{
  "n_layer": 9,
  "d_model": 640,
  "n_experts": 48,
  "experts_per_token": 2,
  "d_expert": 192,
  "d_shared_expert": 0,
  "activation": "swiglu",
  "moe_layers": [0, 1, 2, 3, 4, 5, 6, 7, 8],
  "router_score": "softmax",
  "normalize_top_k": true,
  "routed_scale": 1.5,
  "balance_loss": 0.0139,
  "balance_bias": false,
  "router_bias": true,
  "n_groups": 4,
  "groups_per_token": 3,
  "init_std_router": 0.0149,
  "lr_router": 0.000475,
  "n_head": 5,
  "n_kv_head": 1,
  "head_dim": 128,
  "vocab_size": 16797,
  "norm": "rmsnorm",
  "norm_place": "pre",
  "norm_eps": 1e-06,
  "positions": "rope",
  "rope_base": 11600.0,
  "rope_fraction": 0.75,
  "qk_norm": false,
  "attn_scale": 0.0884,
  "tie_embeddings": false,
  "parallel_block": false,
  "extras": ["capped logits"],
  "init": "trunc",
  "init_std_qkv": 0.0271,
  "init_std_o": 0.0,
  "init_std_up": 0.0271,
  "init_std_down": 0.0,
  "optimizer": "muon_variant",
  "lr": 0.00778,
  "lr_mult_o": 2.0,
  "beta1": 0.93,
  "lr_head": 0.00699,
  "grad_clip": 1.0,
  "warmup_steps": 200,
  "schedule": "wsd",
  "decay_fraction": 0.933,
  "decay_shape": "cos",
  "final_lr_fraction": 0.1,
  "batch_tokens": 131072,
  "seq_len": 1024,
  "doc_mask": false,
  "train_tokens": 1495000000,
  "steps": 11406,
  "dataset": "wikipedia_en"
}
Below are experts of layer 4 (counted from 0) of a mixture-of-experts language model. Rows are named router (the router's row for the expert) and show model dimensions 0-63. Each number is 500 + 50 x the weight over its row's rms, rounded and kept within 0 to 999. Numbers have three digits each.
After each expert's rows: "raises" lists some tokens whose logits its average output raises strongly, later layers aside. This comes from a sample of Wikipedia text that the model never trained on.

# expert 15
router:446403494493452403530569452508518458562542567479513504480444562454553498473500394564488492480463483491480523565386525419499499513520533461440471492489529454468521560620497500390468477493534465
raises: " ", "\n", " –", " (", " of", "-"

# expert 3
router:411539512411475473512544549492426506539493523548403415558528454489438491531488521479560535434440433461474484503511468482614483456486504461401573475487489405446584492557499514481478506421494490
raises: "S", "G", "H", "P", "D", "K"

# expert 36
router:414497564517536512561503480501563614500547521546472459535368395571509454514466448440534420482453415390472477525535493517497489539464497546467505482438444411432580544586482497430447484494466485
raises: "\n", " In", " On", " They", " He", " These"

# expert 24
router:493412513533403521439510458532521421492444464497583512553466437501501537565544490509484503546474411409525583468489535453492480444510560431539516492470581479538467561472516515504524456530551576
raises: " the", " a", " an"

# expert 14
router:437608523445495466574436548543451535472507414522494506535551498446468609487580521551443392441522471513482532451402477503498494527543495515388546473507467491460518463513420487470486438447424432
raises: " and", "aps", "ina"

# expert 8
router:535611414497550523530529559505528561507501539553417453489456479559534485492472502518480478446550526423573452390519474439480508469510508543588555457428529390528513475549472524536424561530521571
raises: " ", "\n", " —"

# expert 40
router:466385536536466445482505467548519481492499524555442514516521447469460563572480525484507531497461521476588462570511488553523504430508525495524580430487474421477470477576457456521464535518523465
raises: " the", " his", " their", " its", " a", " this"

# expert 4
router:475534537568501538618558544495515535591533529441484559510510433539586555517447576522592540460522537494381519543524456527510537511417465522485451501491479436519572513489513551552498466529485509
raises: ",", " and", "-", " (", "'", "."

# expert 6
router:417454522476549454539625489456482481542514474469569483559413525485468378483429458447522504572588432430495489481473593553513570493533568493482435502635470471463448438511488577426512541536482430
raises: ",", " (", " and", ".", " in", "\n"

# expert 33
router:566554553502473454558539516468571618471472567489462481392503581527466442587578587471533496378442474465513516614536504520533525604592423478473634481491578555490557554534405510503474538528502477
raises: "====", "==", "===", "=====", "occ", ".)"

# expert 22
router:572432462435469507550478436492449529516454419422492518512467446490428540477469474534445463489522435496346479516506537433523442585452457503467491441486479440452559398554406397457508520521475422
raises: " and", ",", "–", ".", "-", " in"

# expert 32
router:507550519503494516449519477533504416564519435532430504446445487454423480554493438466544439590468441453554502569537455444522475542566549521531515460560511580515502410500528515510491539631519482
raises: " and", ",", ".", " in", ";", " of"

# expert 13
router:554518483507510563458425484532544441473577509439498485489495568446441572489443404519458456538529473415544396453560513524541456402516508483540430494480500469536501398486512470514510570466500401
raises: ",", ".", " in", " and", " (", "\n"

# expert 37
router:323501513519558485485456536400560455572574552394475494528484479529507388518463571491466544591521458502536518489514385461501607524530497508462480499554422556490474523528541514528495565565403390
raises: ",", ".", " and", " in", ";", " ("

# expert 30
router:557548392484437453509542452479514391530442518536480554566521552407523470451382436525488489538508477513537560544402458456440470573561413453496489478550497560440518488453486478512494536451529575
raises: " a", " the", " an"

# expert 16
router:473426444514543487406438524525447530506503491468558422418450427594621530391460467462472499477546612444540417506547553442430548525498457476551401472536559482497440473505559483565505512570501541
raises: ",", " and", "'", " (", ".", " &"

# expert 39
router:563460506425479490562528478602456536459465462461451489505533473519422454537539502572427535588468480488535508542483475510454518523440428585561440447411431514574482460498399520517484436425530585
raises: ".", ",", " (", "\n", "/", " in"

# expert 19
router:490403489493495411422405616490540514603504497512510503543415442522565511464554452469610466454490498471454536478509450434456527527482457566458561478585507514531562446404437546431487520524575489
raises: "\n", " |", "====", " -", " and", " ===="

# expert 28
router:445499419512425437454414545544474528518502530534437480533471556424471522587471470584500439494451506507576520512507547526468456519434512566488512492518452562557497528532499508614449494490483482
raises: "0", "3", "st", ",", "6", "4"